Below are experts of layer 3 (counted from 0) of a mixture-of-experts language model. Rows are named router (the router's row for the expert), gate (a neuron's input weights, with its number), up (a neuron's input weights, with its number) and show model dimensions 192-287. Each number is 500 + 25 x the weight over its row's rms, rounded and kept within 0 to 999. Numbers have three digits each.
Before each expert's rows: "mostly gets" lists some tokens that are sent to it at least half of the time; "comes after" lists some tokens at least twice as common just before its tokens as in all text. This comes from a sample of Wikipedia text that the model never trained on. Tokens count by the router's weight.

# expert 14
mostly gets: " |", " —;", "\n ", ";", ".;", "\";"
comes after: " ", ")", " 0", "%", " 1", " —"
router:483518506469574488510511474529460557514497503481547496500487493477443534522495512501454479540511483488522533484501480448503487502485525522531449532495514495496467520539474488496497489550502502527468588437477537525551495503494493483458490465482484477507511517515501522521509532473488477516
gate2:571468533468509486531499500489517543505489472457490485497503473430483537486520533521502480513518517456528481537498516465518492495473530508521487546437523522466517474491532509447492505495521499512499523485533508522455499535506529480512478503444493491493491502434471493466477505517575515496
up2:508476506462513501516440518505498516492470488445461484494530466456448536496514547512517493486468492423516489540493482501533496502484513509503484537482496502451512526457500500495495521476521506476512537509503507556456495497482517482491503495473524492540455537437431499505493534503553532477
gate3:493453489515492533527501522519496468475499516510501512479493494511481429489498479539474525522544493535553492522490471478486497484515490472506463526473510478436555509534481519509538498490479529539490552480483488506518481459476488523511503532504492486507503475489463479466490489494523503516
up3:501442527544497541516518520519460513456485511498468514491517496515537498488492493538475512512506508531477478531466479531494488492484480471480504490441494502445524525533440482482494489479492511525502482473502492535493466507527491474525494490475472480517521497478518518469519516510490492501
gate4:469501474476515494502530492479481506485517474508500498500461524466478458511512514494527543527507479509521523490488492510494483516480467479509497499502506506481468476498488506458490465499466494475459491476516538522478518486447488494492490545515503554499476510485506521514515522460509528522
up4:451509484484532498518538489475522509473467496481506477511451522497496497510488479479546547505491477508503527494509516492536484503515469540525500522506523483520489492485466477489465492525472497466481498499529521526437479495483472517462525525472487544516489493516491510516497519502491544542
gate5:488483474528503511562526468512487533514511534489480485519503469477489529524508510527479512439476498523459454494510506522531508517486504519496446470482487511539480514459470471492533513531492537514516517535510522481532494485512538515484478477526502534511482517532492481504512485464542486538
up5:518514504509489491485496510496490551514537542505508523534509530530481562487444511542458521466483495511451495513512491510498462516530520523477486470495568470485482477512495458482470504492531498507461542524501500515485503517520501510520494519523518445466480485497549479525514472464524544495
gate6:518526460521467504481512495533486478527442502523522473489498534466468483490480481554478513508519480480524470462477536447528519555543516519492466548473528486479454471499506478531524489532536536536482462483497506484541530500494516555510527471541535521475511556532473518475511505464500528480
up6:525523477538480512494504539524500461544471505493512503474491524508498488492471475557464477506504480474522487514498548501518503490518509502490480570492507493481448473473538483511515525519512504516508475518469499498496511508495551569496496483512507521476523523522479491496532480460499484491
gate7:506525508501524516514514488462476487517525527501507536507529506508502502469507511512489517476478502519485525500504488490436509500498496448492534518507518525478548462508544478499503496544497514506500535521486477464480478492499548504527474499484550488498504460516486513515472512454510507495
up7:474502502472524486527519488493492532532514546519477498492528507518477487473458493507496529496474497498497516514510499484511478503501519503503521516468475531459546453506522476519533525483530543505501537511529502451500481468468508492507520471498541501514499520508495505520498504463486495494
gate8:519479493464497472473479468474467497497494516514480491524513521501466522493502476506503514452508494466522526475540510486492481533520415469529450571508500539517475467506511480501495511488519497475520531500485499475535508498474493542510496514504502478474547466477448488492472489485478492512
up8:490483496476513450530497516452524486544514486508474490534500504486464545545498492495517490507548505485522548463516494482460477523518470449540482505537505528491495440506508514495521488475487504506519494509506524447555511486474496556488485545499457495481554506469501492502486525500494549523
gate9:542465480464533490468431516483511514538504554478506493503505485506494519490478519481485478483511465445519567476510466500483500485488483506481466477494482492534480495490513506465496479423478487497495444504502492472537544511489539546536529552483424510497476523466497505472520504495537482512
up9:479529481525503519513543497524521508518491494465486487501473474484556509480497516566515460490501537520484437512489514478530535478534494467511508555516467471496465564508486480511478502502492497505466498511492480482479468477464495515479502503505506504500537501520531505514490493518503523449
gate10:536494455508464510514452486455483493528495476487466518552478545498469544512480468491474510485514500507483557520525484519521497471527477549494474518486485495506504515511489496469514490494501518491515481493469492485475467564455500475475511483504497514509500515481538538527474464487524505496
up10:521516505502487481514512489463532514504493527494459503483479534466442543456479492483487527478545470513517499522487525505522470513473529502515500476469531489537495476519503470480519487511482483518519504531500510523539540532521489484467490502540496524465473502466509504539471471496539512515
gate11:510465500493476510489494462485466498463497448510530492551500490495463479494476466493498486526491482526498469557464500493540481489468489521493501518511476497538453484508468499481513475501517523480447490437507497493530518504462504469487548525502549478499515520496483521497516480503504493511
up11:508508488510462505512473495493471477495475463479535491552473496479421513460499496484527465496468501519468507541469493486503452483478498516464515471487480484514478521488492478514535498455530476509470469508496497501509483501521496462511555514499537495495540502522483526497524448487514502500
gate12:509501472487482486473482517532489526464544512491493512482519521496519498469489479492464488502505491473490507506519524461502485499477492501489498497525480494511503485535511462469497500475516536491520468478478450506513541463542523541535517492471485519496503471456495500485486503507498472504
up12:503490513480522513496526508501471506511468506554498495498515505518539520504489485481494449524435508463501512526545503447519469471491482569506515513535511492477502503457513522483466534488526528501536478525552535534462518519539491504491523515495501523497506484541479463486488500474477435513
gate13:454542539486469539499472529506449515517493513514516456508475500505490444540504537486475513478462461476440471473508455500494455479539485496490491528503494545529483471490505477529515549475485509501476522498483491477487458466506517534475515489469491507507519499487503481462518499435498506510
up13:461540511507470569456462513499437531508504545537469443499486534506504469536511569474508500451484476476499457461486431494463493468513481467484494508501484489520465486492469500511525486493484518523491488494469542460502457502497489507476507486486494505524523471481505505473538465463529533496
gate14:487509533511447497515502502486555505510462490471512510524508452475491500505542520509469491491501487468539521482510493446470489490486454530481510497473486524503535502497498533482484484540500485527528529516489476491530509533463548497517545469484561475502509517460513493510518471504483502510
up14:528540521479433530502502521519543476519462495475535507541513428453466510491528504510478466466543469484545508498489491440479505494503459529504506495489509517495540498462504520496482467534509484541495532545506475498506537508454509496493539494501557498473476503484531500530517463499492513483
gate15:513465531469505515468548552484557476520489537521429516513500502517506462554511549511506493524475543510473488498475477506481491476515492468507491470507486428518483477506523461496540481520512483486495453460491513487480504498511465523483458480509497492498500520516446464468496492495514486491
up15:491465558480489529465505566499533506523480476490463443525476552481490495523492528503509463498523526509494509477447499489471490481494481512494516490502490504528525472541503458486513484517530484474505460466493491520434543497456507498517501493507543465555504474512466550456478459509554511514
gate16:518465535506546510484500502553525486486523488460537496502504495475439526439496502490464513532489464457482494509472483516477508497501499478484480507486500486476444482509496480488555527498505473481506535498516525521539556486478500501514507453540497451502479545546514491496450521506544512468
up16:523497524506548498495503476534514488499479497473520458479482474481452498488519503514509538516491541466465492509488505489515512488525474456514487523492522496471486463499514516525519544524512531456473531530523507513502521516517535505501508474511471463504470508511501492482495524525510482515
gate17:547489511480475481477465482506513470513507480486478482569515514501487489502515519511514514503511440534489502478495483514521513516484521488508523527505511479495503432496536536506513478503490517505474488470535537487514528471531484498503463508519529476511487480456520493553523558513527495499
up17:515530451462491503493438450488479472492488503481476433582484515493492478479456508542517514520529485520482494523507504547506511490488488490481471500494523476490516507505496499484516502504526511527474489532501515510501524476552489498536483492511525487485452490479502495496571520479481476486
gate18:514569492493532494531507508510528488492466485500480495478481553457499512484475494488557528509480516545518453525532520517474523469482497489495505520493465519488488500518512470498505482498531499499519467521480516555418511502512525519505537496540513447450485556535476490485502517468529492520
up18:471522475504503530494507530516488487499456478518494488449477482478466480470457544458504497527502549525506507485472542543464516510465507501502481537447478559510543519460476487477512504513516523507512488529466502522488527494466497512496497470477468497509516497528474455500513506479491464501
gate19:474485486477511483509463447513516530508446483516511457490542499495497532516517492521488524525498522463504488526481487462481513484471482500516512526448500486504548502512528513505505514519481482497482479438532541489511459483486490509508474479544578482505491485520483516499470522494494520510
up19:482488500471521469527491490460530510539476496482516469493510519493504509488469526526510510507491513453461499507459489466496529476500488460524498557480512486472542532521538525463522461493524502516499500492492490490538448489493469510537509480517552475497486528527475496490446515485497509463
gate20:533494469462523456464484492547506518477488480486519543528546526508481572482522496475478512500477489506521500566477506513510487471506515495505496512503524526513503528475510486460502507535469513480502503506522488512490475527491529472485474504464542502498509461479476509486501531501462523534
up20:504495404474525447437534512511540464498501479530500507495578502487448507501527496511482502522457502477497535505520549486549474501478502530463464542525543527466473549491504477473464493521461519488520470481504471488529515503505539460516498501470490485459539502453514478481505485497480529501
gate21:479528525503543506533503496465481498456494493506477522471449504504463478523535534509484513526491529539461502511497458517503494524493525533487517528514484526483507482482496538469521503527482473501473532419494535532518513461499486517503463482471481513497505511511533516514513521477511508479
up21:476479523527513512521472509497505523467496508526504532493491527492468457473531509461506541501489520513493515522495456508526483447510496512504507521483508533483509484545498528438509484498492477518455487461488541503490524467458525485513479477468515511514483547515537532528477518498493546498
gate22:516522512473547506541498479539477491527465469481494517518480498472482476494514477527491525517525456506530520504492464503501463453510551469465494521483468480496482518513467521523484501481489466522493556488534520474505520506498524473480540518488531485495483485452512513501488582519520479521
up22:516504524486499482512482514543474493514486443515469498526518478483474517482479492503536503533530467515543510495510474482512485428490535497453497475496506504529502533484464545524496515489504510497506533517510499480531516542509500495464520506501515497491487459495484498523494521515516469507
gate23:491477480474547471495513525498511496491500510473512504505518490530507494509492487539489519486526502517531537505542515504499569530506480540479497501521493541540478497498535499463521474494503498490473490480478517482483519503505508516526517534490492499527511492520450510491503529464555524473
up23:492500479521513448449498526481463481474539510445500487520536517518491494500476526540510492509541498492539543525547501530487530516469458570462478526496547545531498506447522514478501527487540496454513497464520512451483531535479506489527494522494484467517509496509482489493477525458526564535
gate24:496476538532525473507529513467506504487470501480435553464548487456492495491506489508457486532483525507458531536529458565478499510502473497483493494526525487516497507505468530506495523485528490525453502441484489497473457475496516523505474489507502488471522465471504522518498532501489501549
up24:496490536492517523487505505508495513497508534464454545453544524457478522477480505496449527495490505485452530523527465532494507514514489506474483516541544506524483507493498519512497509482493482511461516472483499518484475478488505505499471515483503481523523449456543514510481507494484512523
gate25:519502514483556447515512498524527487490505477463500478529517492550509435540534457493498490490476509509482517494486493462511481550506483458538512476495546507488512522491509543475552518498502539510549478457509543482500529519479489501473532451464482467522468499497489570499533480497499532522
up25:498479496501548465483510546542489484496505510464488483527495498534514457523529476524529456466491516499510511492514458446501547503509490519500549478532545499485496506455513557503515491494461523514524510458516518509493532507493512510463521503472483498538496490501522554526510468491511545524
gate26:505499466513532493525444507513511498484450453557514486508487509479536506515497468479478492591507528504483497471487484498470493552509518516524479508474464488467486461507517452498458526490478467523491497506501527517513510514466524516496506503497481476503530504489511490505505503499456515518
up26:484502552480515494494453550495460493522474474546494464475472520464510447531492516488491473544497476504483500469496510500477486501483509517521494518494514512508513503532530471465470513500466491526470515479511488515547513514505544503498506500494512473518512506497502526496482525506499534528
gate27:500498518480498466525533551513442526509483503498509546506497506530505471524493542519522440544501459539486486491494537506483475476526482486483544547494497495520480473466532494534496515476485504466486517505505485507501514501512490510527510566532515494529492490487516527533533530517512526513
up27:436494552498532490508502506515475495486497587519512502495481521503502496518513514494549497511481520512531487508460532497519496512487498546528507517498501499492457495503502504517471539488462502483524474517487506507515512504458483496509495517498493483520507498504531505536482502500514487496
gate28:502515449502493484515535495510524425517526493516524484521512483520445548501503477552456519516504434494500505473511516493530520528470505442501521533482474499464503509525519483520493503541507436493484493466535484507494477547447458456505545485505490516508557506531519479501523568521492529481
up28:494532471527495522483506507532506467519534457513492527547507467536485528481525508536449522483465494581518486501521507521517527542500497426497470539490524508469519547526489556516468491519534460489437471480524485525496456518462492467498522487542501502486534507525552489503485520534473539489
gate29:482559490481518538498520524486501530500490548512516515487498518515547508511470544509491517524490456527510514526486532476486492470445495514493493551517517498531470483509503531472476493463479474545511491471520515483519529496439486516496503521514500515525509515481443476528509463506484486516
up29:568534504546476526478519491473529536507497462504501485499488465498512493528476515514527504496485460520544499551512491489513480514508471461484501546517500477494466432476483477480502508481526499553491503511534527483514472526500474535466494500525490490511539506519445491523478490495464496456
gate30:473447492483469469531533532508522515477489501476517482501506488504514523512494518475533525545480514508479515491478489488519502484528474485465517534477512499526485525514476487487446469498498505510477514500482495514486480476502546513520553504513512489503517464501462479456509540525515502501
up30:498521439466472477513513455491529501496491509536453526493523449484509510531477505505505514529513511474532457521546466510518511498522476482482518505471493470537509510569491489495498472476518499505477513467515501515494456493509503511466463488502495485509509484514521498442482554549490471540
gate31:502491507540515440492557467491459478508478553485519517506511467501454487495452502460492478517500469521524506482479526463510501510549529499519489514497546482525544502510501460498479540509530523509432497455533536481489493506493514491538498480478501488455498461495510522526516521537494542466
up31:479516490541506437502507458487508491486472515506500518477528469485420473522473525506526462477489484528508506532497495466527525497528518464501537498548517453509508473526475472495491521517469502540473494474543531483515454535505521473524516499500512479497482482475506481531511505496515504457
gate32:509521513512558470460481505498493490496522527532477526448520529530486566496533521466485512490538508524482485508514515479506510502468540470519532521516476463456522482540499475471536527488467477503531477509536465504475480516497484473465469482519509542496497546520473466497531528513438489462
up32:503496507515564487498486464512498520504518530528468510505526474506502535510537473479477529526521488512459468532500526492481506496480552508502499510514508487508493471519501486471534519558468484515494514507523497498515486525474478486437482453489485530509469521499448462512549499521444506481
gate33:527529500522497526443497502488482532511550503506450473531479501491486499496466505505501484489524501479464479503524505538507459463471488493479519479511482517531485585496478488511543547504506508481482520480451484470489466476498526486454521480522521446498500493527524480504483561484473534501
up33:537491483470490472488484498521552526482505508506463458437510479509460524493515516478515494522454473539502502521494472482478488499501505483476519470483549491469471442491512495504459487483511478525540497449528538511540496519545452527499542492494541498511479497458470555501543503509546491479
gate34:482493503487476485486437509498505510526506545524490483566508469471510509458500465510505511460514476552487506486514472549511500485490468514503486486485506503465455479493483501482520502504489500523496487509496512508507556474563466483502484518530483493492524481514498483489561500455473470523
up34:467525498517524495512456495485499484485510499502504512534487459491552561483483466475498489476506468517462486499518490558497517492469522483479496508496512473431477463487484496502491501489491505519507498502486518502475542515552470483474487510509519488513538459513552462538533511463530485489
gate35:494486476517505482512510470499510456529491476493475505479552517516522545505508465468525496498490509544524510518485500523511506496487558508498500463510493514502545547561481466497534458509474488491476505498491484488468499440494481479492512463508503524481490500528487477508473511556512503475
up35:516463496506525461541479475467532488509545476457479446510563493534512512518526467506466505512461490494510530528543511540488530489489510511507507479531499514486508486499465494522550450519494454507498510527492502507435505501484481468486521486500501545493509503501456502499524489538503545492
gate36:464485502487475497458510504525496491503510517495487550474526534483510517517492482518471470511510503455523483456489433530480500529505447517537484498495531499493492519543502530500453485473509495497458499480485500528499450518485494501495538505463517459457473530493524515469490537449459540496
up36:479431516500482500473551486502505484445496512525474482503513482541482517495495529493502507467486500475488537449507501516522512494512471509538466520499524518534464471506493497465511496494511494491462478514512490530495496482524467489473508510468497511508442506498536486468522548481480494483
gate37:544513501498463488498508489510492528529463500515518493484488459534498512530482520492467470534529484522492526523469542457459513497510501491491450491473468500519523490474487459508512481501524523517486548459497505471541554477470455504524519487495451481542458503483509485494515484518478503496
up37:519515486504450519490495506533474521532473514499507510490452517486472494574518532518463466510512469542502511569461521530489504470506488483479449473462458480521549498517514491482496465452471478512508537506515485513533509482490493514518492504514491469563485532528529492497532490515500496509
gate38:489441485499509494515494516531509452496513515507508483522497483513516511497506476483486476482481515514513500487531481485520481500523505513535493502503476507502507513512521538529548540482483510479451513491503540517536509487504498502465514488471510497477497545450480488476490484535507508500
up38:524491481478512494527497495489524479517488515519479492524492499490511521504519498485489510535483505489448489457512467508562505483516480506516551458507469508495495508460542503513526523453484519498495522480502546525500519522514479486465490488520518495475517554462514506514498452537557484481
gate39:535497539457480487469497463556468522476490514491520490502424477453477498488485476521539496531546446433518512498527521508532471518516509560533549479511549512528487550516470528517538514519476531504449506460522507494499518447462495498479460501490465464495499472544479522503476496510527503502
up39:535489521468467496462470489540505537496494557484506458499456483467536483487508461499563475514520480424506498501498492494515480543559467524494527483474534495519521531531482547481525473497491506505460500472542519499505525459445496543466428532535472463484510442519468528475515502494477482494
gate40:449470545527518459526524456530495482507481471478510473512509449492525515532544455496461523469491538494494500461492449499569514527490500536536495494497529508493510537507448427518501511530496493475474527454524494474528511488505492521485506473486456519549510535515540491480497486535511477462
up40:472464526501494487585500477522471475487530505508502459504508434498485499542549468489502519456465517526511501482469491488538486473477495519535506488505540506505454521493455471500499479526520462509498518441504504495515474490470481501465500506484516508508513507496514480454481508538502449475
gate41:517532481488521540505571519456461462497527503521494484478517494470540503465487501480487499489476475513503488468496513479479482501467486507498490545511457490521492499524488517466490528467512474474518495484497489477507510501488487501504502495524486529492460552515492492485550514482513540480
up41:518495492489497513494518474499531494504515481507457511493505490525459486489446479505511500473463528475470518594519518502509533476503528493512504512514500497523494489491499526512471498514515518513516516441494493467484495552450493490514536522440543491518507537518501460488497446516553509498
gate42:463523534480479514500489531549473499540525474495501502497484470486501480471479497470464504486520483453521510480485507464496487537495492507492510530521462452525502497498463486528481530500470532532510502477503503507525464500487489474483515524547523505493511477535508508527483503505488515469
up42:492504494494480518501535485531482496518506524526494500531513467487493493482492487485502509444455481513529481490499496447509513513497540506548517567510524456537487544508503517469513529535497473504542558458490535496475492450511511467491484496521509514465518489517494504464514500470494499534
gate43:477490473540545463449441493470545462508526501520503501451471484509494531502514500532509488475502513508466512512504451427521480499501494497507536523543519515481514509522480472501478492538469487484474492488475474498508494516531479539525543461494456538513521450498493490494532466476518521517
up43:516504498482510519508483541477469505518486502523467516504491540520500483496509472491466510464489470506523508496465552530508444523499494499525499469490503481483491471478491501475526471472513504464484466514514518467516542452488506507456460535498528509507478545480529473489461513483485497491
gate44:488479550514537497519498506493475550485489503523526478466535474536513494511503500523491500475478465549456527506513506466465511538503484536462500515509514495479543477548481473536546512527510485522483476477515480520463482500478506520508541494467467479510482491474507482495504488482526519522
up44:480475539539518489519497477450490536474504481538541490473516500483543497492509496490508489453491479521423515523522499514503491525479491528501526516525485510462516497522500498510514491485508491494511535504498505518507509516555466504502545518482453508506486537460519496523482462497540485530
gate45:501482507517475521527543477507545500516523523542506488521464455463500522492518501562487516494507442528480531516499516535487504492456458475530476517490483486526458482498516487484502511465523504496489497489484508450534535509490525464529519488558494507501526473517480471462523473461524514521
up45:501461516498477544555535479509533494500513496509490482511455486433517540476501495547522503487502466516480523533484499512493529484468448502511472515477489513537470530523480475506508480467526491523499485484473536467528522523502515465503513486530540512493507481502499501477481451490507525494
gate46:499546537467509504529542505461569531482475486478523531495532497498498540433507440534495501491465478502478496520495496538509508514484542472496503554503529503498466505451535490480527490486521459468481528510544533532469538445474512509506472455448553457490502506460462503502498495550473462493
up46:500499498492510508495534475508530518478537489519507541513513530541509528466467505512481483481493523474474551493518532503535538473495532501477485524496537494476501480457520498449539548478490528514498536496523514545471563431495488528542499482495530477500531531497484499523510505495453479474
gate47:521508469474495444505512564480515491526521493494515464466495532486483485507476503452482481472513482507530548465465539511499467492529502521541507564500515527462480521486490495477523513537501497499469513513512495485495493487513540529486465482492509460504490514473514481484492524452478470535
up47:509526472492490445524495571482524505505490507526487502460512505491471481500490515480513484476521497503501523473465563481507493486546484506508484561493515526481483521489480466501501487529477455486486509562523476509495521468521522531463494524516525504492476507474534440494490521470486496489
gate48:472579498448526534482513493515496472501506500531490521489497524534466486515477483510504561542531475511532500469501527512504506488477519527520515481456491494497425521474494485528488504480497516508530518513478456511526530484493505432480464535507471496494474541528478526428534488512532499522
up48:497537479488510523468498496513490474505507504517486511487495495514454459500449514466502536512517470492489513476479490521513526492500504539518516480438491468479466518466472484495465501493499482525504486470465466524511503496533502456518465514489504505477505526510533503463507505507505490526
gate49:458542530504502526494463519459526516470464530515523500478470504491513540490457496473501500528485526531466506497487508528460503510503498495480466528516517488484498496556500476511499492491507475502518504483484475512539487463476513531528463495525489484478479493485475493458476487523458527497
up49:473526569501499526502484488466536497505474532482513521495481521505467530486489471517489487536504503486497520493501498503483505527528467515464516537500518487487460502560509533477490453523513499505482486514494469504552501474510528530530463537513489509515508482471474481485467490513467483492
gate50:533537496497507470523522507465489518518505507539493535552505468491517458498505484547549468519554529532475516512491493496503511495498480521508492510544471515535479471543513471523507488510524555523467476497488472495498510499546474509503472463480515527493452498513483517495496510479522452485
up50:518475492535526482499490488448516509509472516524481521498462541508535489514538478504545474496500498520539527455461466518538535502495483540482505529527479491493492515536528499513479490521515475481486487501492514484479455492502499539529506514505581473479508480502463485510466511512539449477
gate51:505517454464482499505488477515487518532462499452474481530512522520481536527512508493495507516556542489514508496490562467474501552508467534513502494494502504467462475495526469445526495469476526527498491463492481511468477542492523483513508509499526468537507515480508505538467499464441515501
up51:495520499492501471550504513512521483540533496440491464464478496457511520510476521508519499542533535528489453470451508495536519557476484483536471464502461517479524519498504492457515493467478468548496537479479477513497510488505500503471532500513490471476506545492551474516472537493468457494
gate52:498502496488512506528521453523467524512489526487450485476445497454498531526514525477495512487506504548484489540495492499514514507501472502545548470496521501517503447546502487515517514489513519510468456459477501507508500475482477525513453498481529516514533501507461485499495495466488472476
up52:496494491525476489459538527495480482524501472509493430540479472526502463485473487473484521436473480463498509487489489486482496538548563488474500511506528488473422529513483473476469512492526504504484522511524498494502462504549493446496505509527510451487482526504502511494534538494472487525
gate53:454484488477527494498486511513502557521468473477559540444509500481531484512539461511515509491496513514499495514539502513510464466498522486510519529527525454498456489510492472495478473502489525500516514500491508476488519501486481523474476488474510510505504487546548506524481521516452485514
up53:480496483474520484488501502503528537550503482457512490480507507475504516496503472483523531484493527529513478522515519500529480488432495496520524488532534481524469478513487476510506478514486489506497511536540506517514509512509510513496502482491487467528486500498497520512505512576495459501
gate54:444484441495527517488491497501536514512516513479506466516516538472484478526505533459504492484528508471513475500523485507522455505476521518537502517549522481507492470494530544484499540506467525502491505574525516526493522513466492505512475512555508535479495492516548455506489527512549536526
up54:445477482509537493498486512517552500491536498471537477524551514475458531517502490479532521467516525509530480522541482485495482455483522511535524500511478479482488462490494506481478526491511492508522485598527552469487536529473524489480467525505526534484472516537478507525544520549496510520
gate55:521487523440529470476499497486551507514527520491495509506522480503427524477525509499499522471474488511499506481514508502482508474520542490488495473540510499500521496520527504488457511516523492493478516542463489539499511481472505492513548469498505489490513528480509458540497513523511518484
up55:503494509492495491535497525519495504514494498549483477479429480468536534536470503486527451493521544504506492474490497442532493507490504470503494491470513512480487530522534521488491504464461479528517509491479512457472462503501491528501520471515529540506506535493492506507494479504499504520
gate56:493510494496523423510549499528507514483517527521491496496490479471504493546468475498522530550530511483508468511473465530494533494521482490510516511520495497471439475510465492511520494512496479501518480487449520484455491512551502479512503543483533479505531513456489506525527473541527477484
up56:483558480457541474496471490538497511522501506502504457476501542500459511505505484517497534530482506527508501533503484548498535492513489474464490486540491540502466461490477510537503513558519494546468473492525543483479519462469501480507510538523512461487507518489513534537527496539497516510
gate57:543467478490510530485483480484506542515457524530518461510500509485500548538491487515517485477475487493507519463521483517463509501469475531515483525474495515535467510522497542509490496480512453526485520478518474496502480485463538525500464485536504509517510536465472562494485493466527495499
up57:537495483516505528491461504486478502490493544502512473486466489523493547478491498475497451459488499513493545492513498508461485520486517536524488494485503493536496491457503485555485468497484498486478511471526492468502467475497538525479474461524490477552498507482495506522493464468510532537
gate58:511494516500527485527477523509470522534509509522497472499450493490562500475498472497495476443475509483506447483525509504474525500462502476492523486495475533474463475520499465461490502504470505579480539502488485483452520466514466492496520455499555462497500497471496530481494464510517487530
up58:503512512489490471513491494501483483559497503536469506494448490502495500492508505518507498436520470480502475489543522492467501541469478508493511461508447519487454436507522505483511493485473512502502549512475503477462488470515482462508509496500525490520518492512507530502477495509513473540
gate59:513464473460505538467517528530535559505493490502489484520474502479486526515520513482514502528505481493490448519515488506466531514492483525497488489530516481495489491544545470569524497504507489501508516492531517510531509488559515517510498479544480499471499499518474515486473546498529492553
up59:530459506498496509457550532540512537507478515495478489558494508495529515505484545467531487520455497520457474514492467461526571482519493509484520510509470498480470459519489475520505473456539492483491495532495458493527517473529485474516498482514464449470493492503476522519474509454540507518
gate60:467480531480502497500467474508498522535476516479499502494535489481501516517486495446463478498511492511468507485525493495504530517515495497532494503491544510486491488501506524490470497438490458510478535475479522510544486524511484508504530485508490494493490539463524496497500470465525509522
up60:476475482514485510479472522501488508498506504508508522483469470508542505501509511475450498466461525537493462467512493539502536523483474497492500501481532512510490474473574525471506514505520483453480458517502461480573471490531478479507536508523491471482468535452532480473528460486521499532
gate61:539501504515500502503480492483520486480478500502498470499494462514478458458498556532459503562511480492516472532483504534512499503524522481528490535468461519494481551489505480519470502497483489519466479494473483491454499487509555493543493499478449487491538502510518502500524513536476509538
up61:520510526494524450498521458499524508473480522532483494482439471513484512461510539493461490513507484494501479460488523437565501560519529511524458529461478513501507539480501489500482511457502447501480494505460534529525462484552518498532499503518508489515508489465510456498534543526483505500
gate62:461494516443488492485502481492465479523501474539492515475504483489470528514486496521472479503526510510501496507488507534479489494479535535505502490486488482498476520496522548535502535520461520489537517510507527497519476514534502471480507500487496472503497528475505508475543519490484503501
up62:473521503461517483492500466447463504512519497565532464447452491485478492505501500520496489483513524515529464480492510507479549476449548512509504482514443522523485509469514495570490558525484532515488523532478488462516484515547509461484527500509514514492487493444482523474490493508478491492
gate63:499490511464457512488481497455526478458462483492534527545488517510472499468541482499505484494458537466506523514516501513521495489486486496517494512503486475458505523481540442510478488524538466435524531503526520499524475511512482523526516480494527501512533508526489448505544504498514519467
up63:495469538504489479536454496512535505472446524502529460512500537526493460516509469499524508510474504509518492526516512504484493513462528493494475501517483496477480467485505501494457506499525466434504510491519493508544462511518508528466516519455534484474551486529506472526473528483535509467
gate64:521529449489477497512509516485516540478503516519534462493506490462509488478469501465505448510553455476518540475479525549490535494479520490551456484487485549495497513506512517533483481461518497506515456483477501468526497530514557519523480515503521481532489523487476499498472496514450525556
up64:492500505499487490501518470482524494481486498520514465533496507513505511516527491512481536544499492495511533454502487517518547488469513470550474512528473505483539499506517531522473495486507500513500520490506526480503505521485513501520495515529530517529513506502471499529499530519504485524
gate65:528510498456511462484558487517519508512492505473543541462497501459459511514481502521489454538506472410472531557473540517529458495500485485477506472492474518412510485534496518500523501498513495534498479493470470513442515460505543476509471520509490504493516510503512482480468498508489516503
up65:487509483491546490511542525512513516548502506467523522474491512487516461470459528514508456481530481425502506522468528464506472520508485501480491490540460514445524510551488510491508507490491485520491479487540469513490527452517507443484468466513489534489518489496509482484508486517508495528
gate66:499472509435501521493486496545453498514504531455502508531538514524467529496517525498506546472498490504483517478481504506496500462459499541483531489478509478481494508478520525527471514525511523441528482515461469510513465495535547453513519471485552466469476487473464437495471500494492518491
up66:487478505462491518463510482524462499510515538485482501495499491542535513518525536469514513447486503506498510501487504492514508509467530533488490507475483492489500485476479510522463526505555542463514493472526454488464494516520524475509467487481533451473457486452513440476462513510456523526
gate67:463499505514511484498495503492473506499481531501518551519503486484464496510533530459496512483506511487493532505503499467500486496480505487493494458465510520494490514533508460487528468487521516521496492529504512468451474487536477523498529503481481517482493502512529486523518470502556494489
up67:464505517505532504514529467483479496516470525482504478507517513460485475481530479507464461498528514505480536496498478487492491468475511516534482455478504479495554480515486480495485484469500461496487492489530523464460505513518504500539514533472468503462513491483492466486522456532536486553
gate68:517523543524473514506515528525500504486514465469522500549527536556495555483497511515515491512492527494499534496474501502480500488479536489534494550520494515532481502489483536497507525446510514514549532528484487468501506477476457516529538503468464495518504516515516531507497499471488511498
up68:490540511506479537508542521517539520490470481478530462502505530518501550472514478460507505503524535481513536486482469472529530502511496514506528553494482533529507480536486508507515507502505518520554511489504522438487504468481481484507522510473459479474499492497499552518503493525524511531
gate69:510514581452465482513481512487491524484534506539493515464497482533502461480512480485551530490491512524488497480525488500503466500469464495502521530482489554478545495508432518493434516548495504509469490497499473510519479511489513473456498523437533502491482451515496490477479502541481469544
up69:542487512464506475490513493531497534498506533493495487529505484509482478500516482487531491509483508529523495540491490527499449511467509520507459520492475512483519561490476491468480514564499502496494499454506510518542490486482497479480491495459512476532482488528465483478489484482541492499
gate70:519480569485453468505501498497524485511500518568483498529509473488485467494525505515484495507506486527511537469525440480496491467497507527488505486537521475489436513489516512493550472505502513486528488507508488544498500497564499500460522554522479508520500520479473491474531527468519514501
up70:523503553467469500519524480500508504488479540556470524492478503462499518487504481524474512493471463506515541490535458496542525501506453511491500519532491484497485491503507545475529456507490498496519500521542478523513521462488529533492509517545505516505486520476527525477530494511541486510
gate71:466512482521519506447543464462476509534507448487491542536536506512511513483514524473528496503514537488480432481451527491469538529499501475491476533488462509535540497490493533508433519497506518483497491494518477512498481517448500483518507468480511469501481516457520453494496488522527497453
up71:468500480502508495546482510532446465511484471508502477515496502477490533519501506529521540503485467502508524516514537466545456489478506497518477482522500477505451506485499461474455541497499533502543512488502499524562520526516486504521504499497515511487522509526507566513523459519485531515
gate72:489520479495505513488510565489447498485521480531470546475482526520486503482495443463480496480478493511566525451522487486457498471471537522500493514546519460460488519534514495500463519488517491527559514483512468481492503518476561490531513464502511510472496533489459551517490505478513532487
up72:485498530474510494516505527512470488508520498508455512524446479518537538522484488488493478479444496539517499474505489477490518458523496472496518443530456462492466494509534511461482477463519504509503472487491513506533481513502550512548483525533488461507504557494481477482487497470546519483